Weights of a small mixture-of-experts language model, trained from scratch on English Wikipedia: 87.8M parameters, 1 pick a token.
Below are experts of layer 8 (counted from 0) of a mixture-of-experts language model. Rows are named router (the router's row for the expert), gate (a neuron's input weights, with its number), up (a neuron's input weights, with its number) and show model dimensions 128-255. Each number is 50 + 10 x the weight over its row's rms, rounded and kept within 0 to 99.
After each expert's rows: a language model's description of what the expert responds to; "mostly gets" lists some tokens that are sent to it at least half of the time. This comes from a sample of Wikipedia text that the model never trained on.

# expert 13
router:67 65 23 67 50 41 45 56 69 45 39 55 52 56 50 39 63 36 46 44 64 33 49 67 50 46 48 44 34 46 56 45 59 51 60 64 48 51 44 52 61 67 78 43 33 66 42 45 47 51 66 49 40 56 44 60 45 70 50 66 53 47 51 56 40 37 60 66 38 55 59 45 41 45 41 51 56 60 62 66 45 37 44 39 46 59 51 26 47 53 56 45 55 41 63 59 48 43 53 44 41 33 46 37 41 48 43 60 44 42 50 47 61 52 39 44 46 42 63 38 54 58 47 51 45 53 46 46
gate1:58 47 35 51 47 52 52 42 67 47 56 52 40 50 32 39 49 61 64 36 51 23 45 73 70 53 42 41 59 50 41 69 48 37 45 62 63 40 50 67 61 48 55 58 53 62 47 64 53 39 60 41 51 52 57 49 64 45 61 63 63 35 50 54 36 41 53 52 38 50 51 55 52 63 52 42 51 52 54 58 38 42 44 35 71 74 43 61 56 43 57 58 39 47 22 43 44 38 57 62 48 48 53 48 52 40 50 50 48 49 68 67 29 45 59 42 46 46 43 47 77 44 64 59 37 62 55 35
up1:57 49 53 54 49 49 53 66 57 63 34 43 52 36 55 56 50 43 69 27 61 38 31 56 53 55 61 30 54 43 53 48 42 34 34 58 61 32 25 43 40 36 50 56 56 45 40 55 42 36 58 42 59 43 56 50 66 57 60 52 51 45 72 75 41 58 54 73 38 58 71 49 43 48 50 57 47 30 54 53 36 51 39 50 54 72 42 42 45 52 52 61 36 42 39 54 62 65 58 41 42 48 59 56 56 53 38 50 40 39 36 49 45 66 63 53 61 41 59 47 60 30 67 44 57 43 49 47
Description: Pipes, commas, living. Table pipes and commas, plus "living" in census couple counts, and verbs like lived, based, going.
mostly gets: " lived", " They", " living", " go", " heavy", " based"

# expert 8
router:43 40 57 80 59 44 58 54 28 54 54 50 65 54 49 45 58 49 54 38 55 31 49 67 52 43 56 50 41 52 38 51 58 60 40 62 34 64 52 57 47 56 59 40 59 73 38 30 44 56 42 51 31 56 58 37 44 57 62 35 73 55 57 29 40 45 50 51 57 47 60 49 54 57 56 56 49 51 66 56 51 30 66 39 47 54 29 52 49 72 65 33 56 54 42 64 51 54 55 50 58 37 59 61 32 37 62 40 48 65 62 38 42 52 68 48 47 48 73 43 53 44 57 47 51 49 47 37
gate0:37 49 49 67 47 63 62 34 49 43 54 40 53 23 50 47 42 45 42 48 59 54 37 35 51 60 55 49 34 67 52 51 53 24 51 41 45 44 38 56 43 52 44 54 50 58 49 38 56 31 54 53 66 51 49 42 64 41 66 47 45 63 37 55 38 58 50 56 65 59 64 50 47 54 70 57 45 55 37 43 48 44 51 44 63 54 50 52 64 56 67 54 51 56 53 66 55 55 47 46 59 60 55 54 53 31 19 55 38 63 61 45 51 59 52 62 52 50 49 54 44 33 48 41 56 47 41 45
up0:51 34 51 38 37 49 51 69 53 63 55 65 42 66 40 49 48 56 53 55 70 44 53 51 57 41 53 47 35 39 55 45 32 49 61 61 47 47 52 52 62 61 58 52 47 55 63 57 47 40 29 49 63 35 39 55 40 71 59 37 49 55 59 58 43 36 57 40 49 64 57 51 56 53 66 62 74 56 42 55 45 59 59 41 45 58 57 43 77 34 51 59 44 44 52 51 52 63 62 35 64 33 51 41 48 48 45 50 40 43 65 64 55 44 60 36 46 58 34 53 54 36 65 51 61 46 38 69
Description: Prepositions, dates, link words. Prepositions and articles (on, of, in, to), month names in dates, coordinate symbols ° and ″N, and See/Website labels.
mostly gets: "See", "″N", "°", " land", " See", " Episode"

# expert 1
router:38 59 67 50 45 49 56 67 57 43 34 37 59 39 50 52 35 55 68 46 59 46 37 62 57 57 58 58 55 44 63 51 73 49 68 50 56 45 51 47 50 50 54 49 38 49 48 45 29 76 51 48 37 47 43 51 39 64 59 50 51 37 65 49 46 63 56 58 44 43 43 35 29 50 48 59 39 41 35 49 60 58 35 32 57 45 47 28 35 56 67 56 45 54 35 53 32 54 51 37 49 51 47 55 49 47 50 39 60 47 50 36 77 43 33 39 35 39 70 69 38 52 52 71 51 35 52 55
gate0:55 36 58 52 38 53 40 61 54 57 64 43 52 62 50 61 37 76 57 56 47 43 45 44 66 73 20 51 46 49 55 53 46 51 46 43 41 47 54 44 44 38 35 44 43 42 46 40 57 57 49 51 53 52 38 40 49 58 21 55 56 61 61 46 45 64 38 83 57 63 46 37 44 42 61 49 57 60 46 60 42 45 49 53 54 58 61 44 61 52 44 68 55 60 41 47 67 61 27 63 57 38 62 55 66 56 48 34 56 64 48 51 57 60 70 54 45 53 61 52 59 44 48 67 44 46 39 57
up0:42 35 44 55 51 30 58 50 45 56 63 50 48 52 41 44 43 67 68 52 50 71 46 61 53 51 38 58 44 52 60 36 30 42 41 52 42 52 39 51 66 62 54 31 41 60 44 56 44 30 64 35 40 55 58 44 47 53 56 40 65 44 41 34 56 61 55 40 32 58 57 61 66 28 46 30 48 55 49 58 64 43 49 63 58 50 66 51 37 51 53 53 44 41 56 46 46 63 66 41 55 58 48 62 48 31 34 54 47 51 49 47 37 48 49 64 47 38 63 47 46 43 61 49 53 62 61 37
Description: Capitalized name starts. Capitalized first pieces of names and headings, often in tables or after of/in, such as San, Gold, Washington, Hon(ors).
mostly gets: " San", " Gold", " Washington", " Har", " H", " Chevrolet"

# expert 14
router:59 40 51 53 65 46 68 42 46 48 56 46 53 57 46 62 46 52 31 62 62 59 44 49 63 62 44 50 35 49 51 46 67 40 25 61 42 76 60 54 57 55 76 54 50 59 48 58 64 70 55 54 41 66 49 36 49 42 51 56 50 58 59 34 48 45 60 56 55 55 49 66 59 70 55 59 62 48 56 51 39 82 38 37 48 39 52 50 59 63 54 49 48 47 49 37 45 40 51 45 37 48 51 54 52 53 41 65 57 53 53 46 56 33 57 65 49 57 45 33 39 46 58 53 53 44 41 56
gate0:26 36 48 51 61 48 71 39 61 54 34 58 58 49 39 45 46 49 51 52 46 28 50 48 79 63 38 52 42 43 41 40 51 38 34 45 56 43 48 46 82 50 66 48 31 50 51 61 43 52 33 69 52 43 52 40 57 52 66 52 61 42 60 60 58 48 68 55 21 61 46 57 49 33 58 58 47 49 58 41 69 46 55 30 53 46 51 57 49 57 45 54 55 68 39 54 46 47 34 60 35 58 47 48 44 41 43 54 68 21 54 41 61 62 28 42 43 54 55 52 47 36 51 34 43 47 34 50
up0:62 43 48 47 58 46 59 53 40 65 62 62 32 57 42 44 64 46 60 45 52 27 44 46 36 49 47 45 27 40 39 36 37 43 43 50 38 55 53 62 67 60 50 50 55 50 58 67 44 42 47 41 61 48 60 47 58 57 55 56 59 31 53 43 70 62 53 54 49 64 53 61 66 48 46 53 46 67 49 46 71 68 62 43 61 49 55 67 46 41 68 57 43 50 55 67 46 57 51 40 56 45 36 62 52 49 69 64 53 47 40 48 38 60 52 51 64 59 59 53 63 58 58 43 49 51 47 53
Description: Quotes, parentheses, headings. Opening quote marks and parentheses, heading markers, country names like Iraq and Spain, and table header words like Role and Goals.
mostly gets: " \"", " Iraq", " %", "|---|---|\n", " located", " Major"

# expert 4
router:55 46 36 39 48 42 47 58 30 50 39 61 50 62 57 47 32 56 55 45 42 45 42 55 58 52 50 49 68 52 62 47 36 49 51 72 47 46 52 57 46 52 57 50 42 62 35 31 61 34 46 45 59 64 64 49 64 69 39 68 54 31 61 42 35 59 50 65 46 46 56 32 56 59 53 47 49 53 46 43 61 37 53 59 62 40 53 48 57 48 55 40 54 56 53 50 54 46 47 40 54 69 66 33 35 55 39 56 41 49 60 47 58 57 50 38 51 54 56 38 40 43 71 40 42 43 43 49
gate0:31 61 52 50 49 60 53 53 53 60 50 63 38 49 40 49 54 41 42 39 68 34 44 45 59 55 64 39 64 44 53 46 41 41 57 57 48 51 44 52 41 39 46 45 51 53 53 59 54 55 52 53 53 35 63 57 46 64 52 47 56 39 64 48 38 26 49 44 41 40 58 50 51 50 52 37 38 42 63 57 70 53 49 37 45 46 53 55 53 52 44 62 54 65 35 40 57 48 59 58 72 45 56 33 55 47 55 50 71 76 54 28 73 44 46 39 37 56 51 39 40 47 19 38 52 50 53 45
up0:42 52 51 53 60 57 60 46 37 49 62 59 49 56 41 62 44 33 45 55 51 51 52 46 43 34 42 47 44 60 40 42 60 59 53 49 67 34 45 46 50 59 50 52 61 35 51 40 68 52 57 50 52 44 49 49 50 45 56 38 54 41 54 65 52 40 45 50 42 44 75 49 48 58 41 55 53 57 43 62 40 47 68 55 45 48 51 56 57 50 29 38 63 43 54 57 41 54 61 43 45 61 66 58 52 48 36 67 36 51 48 37 53 63 41 56 32 48 58 62 58 48 37 50 39 65 45 41
Description: Mid-word fragments and decimals. Word-internal pieces after a prefix or syllable, like rein-st-ated, Dichapetal-aceae, Chan-gh-ua, and decimal digits after a point, like 13.3-0.
mostly gets: " st", " en", " sc", " w", " sh", " Wh"

# expert 7
router:54 63 41 69 57 70 54 48 59 54 48 50 46 66 49 57 51 44 46 55 62 44 31 29 50 55 45 40 62 57 43 56 54 46 66 35 50 61 52 59 53 36 31 53 40 48 48 59 63 67 62 38 52 44 55 56 51 60 35 40 50 54 44 52 35 59 51 50 62 60 46 41 52 63 44 51 37 52 46 60 71 46 53 31 64 50 51 49 56 39 43 48 57 43 45 50 46 49 33 36 63 60 39 64 54 55 56 49 35 57 54 65 33 49 45 51 43 38 49 47 48 35 49 35 35 53 43 75
gate1:38 54 51 53 66 54 45 49 64 47 62 53 28 60 46 58 62 65 44 61 60 49 49 50 42 48 52 25 51 46 35 49 61 48 54 54 51 50 63 46 45 59 50 54 42 38 62 47 46 51 50 28 56 41 59 59 45 40 49 40 39 33 57 52 68 48 51 51 56 42 43 50 61 46 52 52 49 49 52 52 60 43 56 66 37 58 43 37 45 57 47 36 59 50 48 42 48 39 57 48 34 62 33 54 54 45 55 45 38 64 43 45 61 67 47 62 43 62 45 50 61 53 37 49 27 50 73 37
up1:47 49 38 33 41 55 51 59 52 52 52 48 45 45 60 61 58 61 33 40 48 68 40 45 68 59 46 67 52 56 54 51 49 42 54 55 55 52 43 36 42 44 48 62 45 51 47 50 47 54 44 46 43 46 34 51 69 43 73 46 52 48 59 68 27 50 57 83 46 64 63 55 44 60 52 55 38 67 50 42 56 34 43 51 52 33 62 55 50 46 48 51 39 46 41 41 47 49 43 57 47 44 43 50 51 37 48 33 43 36 42 43 35 48 46 43 54 47 74 33 47 45 52 57 52 62 56 45
Description: Digits and inner pieces. Inner word pieces and digits inside dates and names, such as we-igh-s, Tim-of-eev, year digits like 19-7-1, plus "where" and "and".
mostly gets: " Le", " where", "igh", " highest", " Davis", " Rab"

# expert 2
router:50 44 59 63 53 55 41 55 43 36 29 59 71 38 52 56 34 44 38 61 57 54 46 43 54 47 44 68 59 60 53 64 40 54 42 53 35 63 45 55 49 41 33 66 46 59 50 72 58 54 41 34 31 54 61 46 46 47 68 41 51 33 60 49 58 50 45 66 49 45 59 48 58 61 40 65 48 46 49 48 33 56 63 35 64 61 63 61 36 44 52 59 44 53 39 37 37 56 43 21 71 34 56 52 44 45 57 54 35 68 46 42 73 40 66 54 37 31 57 57 52 49 52 42 59 74 44 58
gate0:53 56 53 63 47 46 61 68 44 58 55 68 58 49 41 59 55 48 30 49 44 65 37 55 45 56 56 48 68 57 45 44 61 54 46 47 53 63 51 51 58 50 43 52 49 49 49 40 68 20 43 55 39 63 55 59 41 56 63 47 47 64 44 41 62 34 57 58 64 37 31 58 56 45 61 54 40 28 51 49 47 36 40 34 47 47 59 48 61 64 44 55 58 52 43 41 36 60 57 49 45 59 54 58 59 57 49 62 56 42 38 41 35 59 53 33 46 48 61 53 73 50 52 59 68 37 61 59
up0:44 45 67 58 38 50 43 50 39 55 38 45 67 56 66 56 35 56 43 59 43 55 44 60 53 37 42 32 45 62 45 49 56 65 56 47 56 30 55 47 57 57 51 53 28 62 40 39 59 54 53 57 37 37 54 51 51 55 63 50 32 46 41 47 52 55 57 41 47 55 57 51 48 70 47 61 37 59 48 51 58 46 38 42 27 37 52 48 56 54 66 37 42 50 61 57 52 51 43 45 67 36 29 57 41 32 55 47 47 54 38 48 57 39 40 65 34 48 46 47 63 62 55 64 47 54 53 60
Description: Digits and capital word-starts. Digits inside numbers and table cells, and capitalized word-initial pieces like Rece(iving), Col, Dr, Mel, often in sports tables and Thai-script pages.
mostly gets: " part", " Col", " Dr", " Ed", " cons", " Mel"

# expert 6
router:59 39 48 54 51 49 49 60 52 61 51 52 34 58 34 61 55 39 47 48 58 42 58 58 49 69 48 44 58 39 41 47 63 53 45 52 43 61 56 75 55 37 66 61 52 50 57 43 47 37 45 35 64 24 41 45 32 36 46 48 17 43 59 42 55 40 51 45 65 47 56 45 47 57 58 44 65 42 51 66 72 69 49 34 43 45 55 48 40 48 55 61 54 60 39 34 37 39 42 28 57 51 46 42 49 55 33 49 43 56 48 39 55 43 41 64 53 48 66 54 56 48 49 53 50 32 39 53
gate0:52 33 43 67 55 56 41 44 60 47 54 38 43 52 50 36 38 50 45 42 52 52 36 50 67 53 68 52 47 73 56 58 62 47 49 48 51 57 58 42 50 63 43 68 46 60 52 53 47 59 46 70 43 58 43 35 50 37 50 52 53 44 59 51 45 50 46 40 49 57 58 65 52 52 49 56 53 54 42 49 59 35 75 57 67 63 46 43 43 42 55 36 56 74 67 60 44 51 43 43 67 64 50 49 57 45 44 45 63 43 52 41 52 59 28 50 59 40 45 30 67 50 56 33 51 34 48 50
up0:50 39 48 55 51 65 52 44 43 73 39 68 53 48 36 61 57 54 35 47 54 34 36 57 65 34 56 20 61 42 46 30 68 41 42 57 62 56 51 49 50 61 67 59 58 53 56 57 45 45 53 58 53 51 47 36 45 58 34 52 39 42 63 63 40 52 59 54 59 38 43 46 45 45 54 48 48 58 42 44 44 60 49 70 33 45 34 50 38 58 52 39 62 27 47 38 20 52 47 55 49 49 65 76 51 39 44 42 56 49 41 48 28 55 62 64 52 44 61 52 26 66 44 42 71 49 49 42
Description: Nouns after modifiers. Head nouns and connectives following a descriptor, like Population after elevation lines, first player, price tag, and by, such, family, church.
mostly gets: " −", " Racing", " such", " Sand", " Pre", " Label"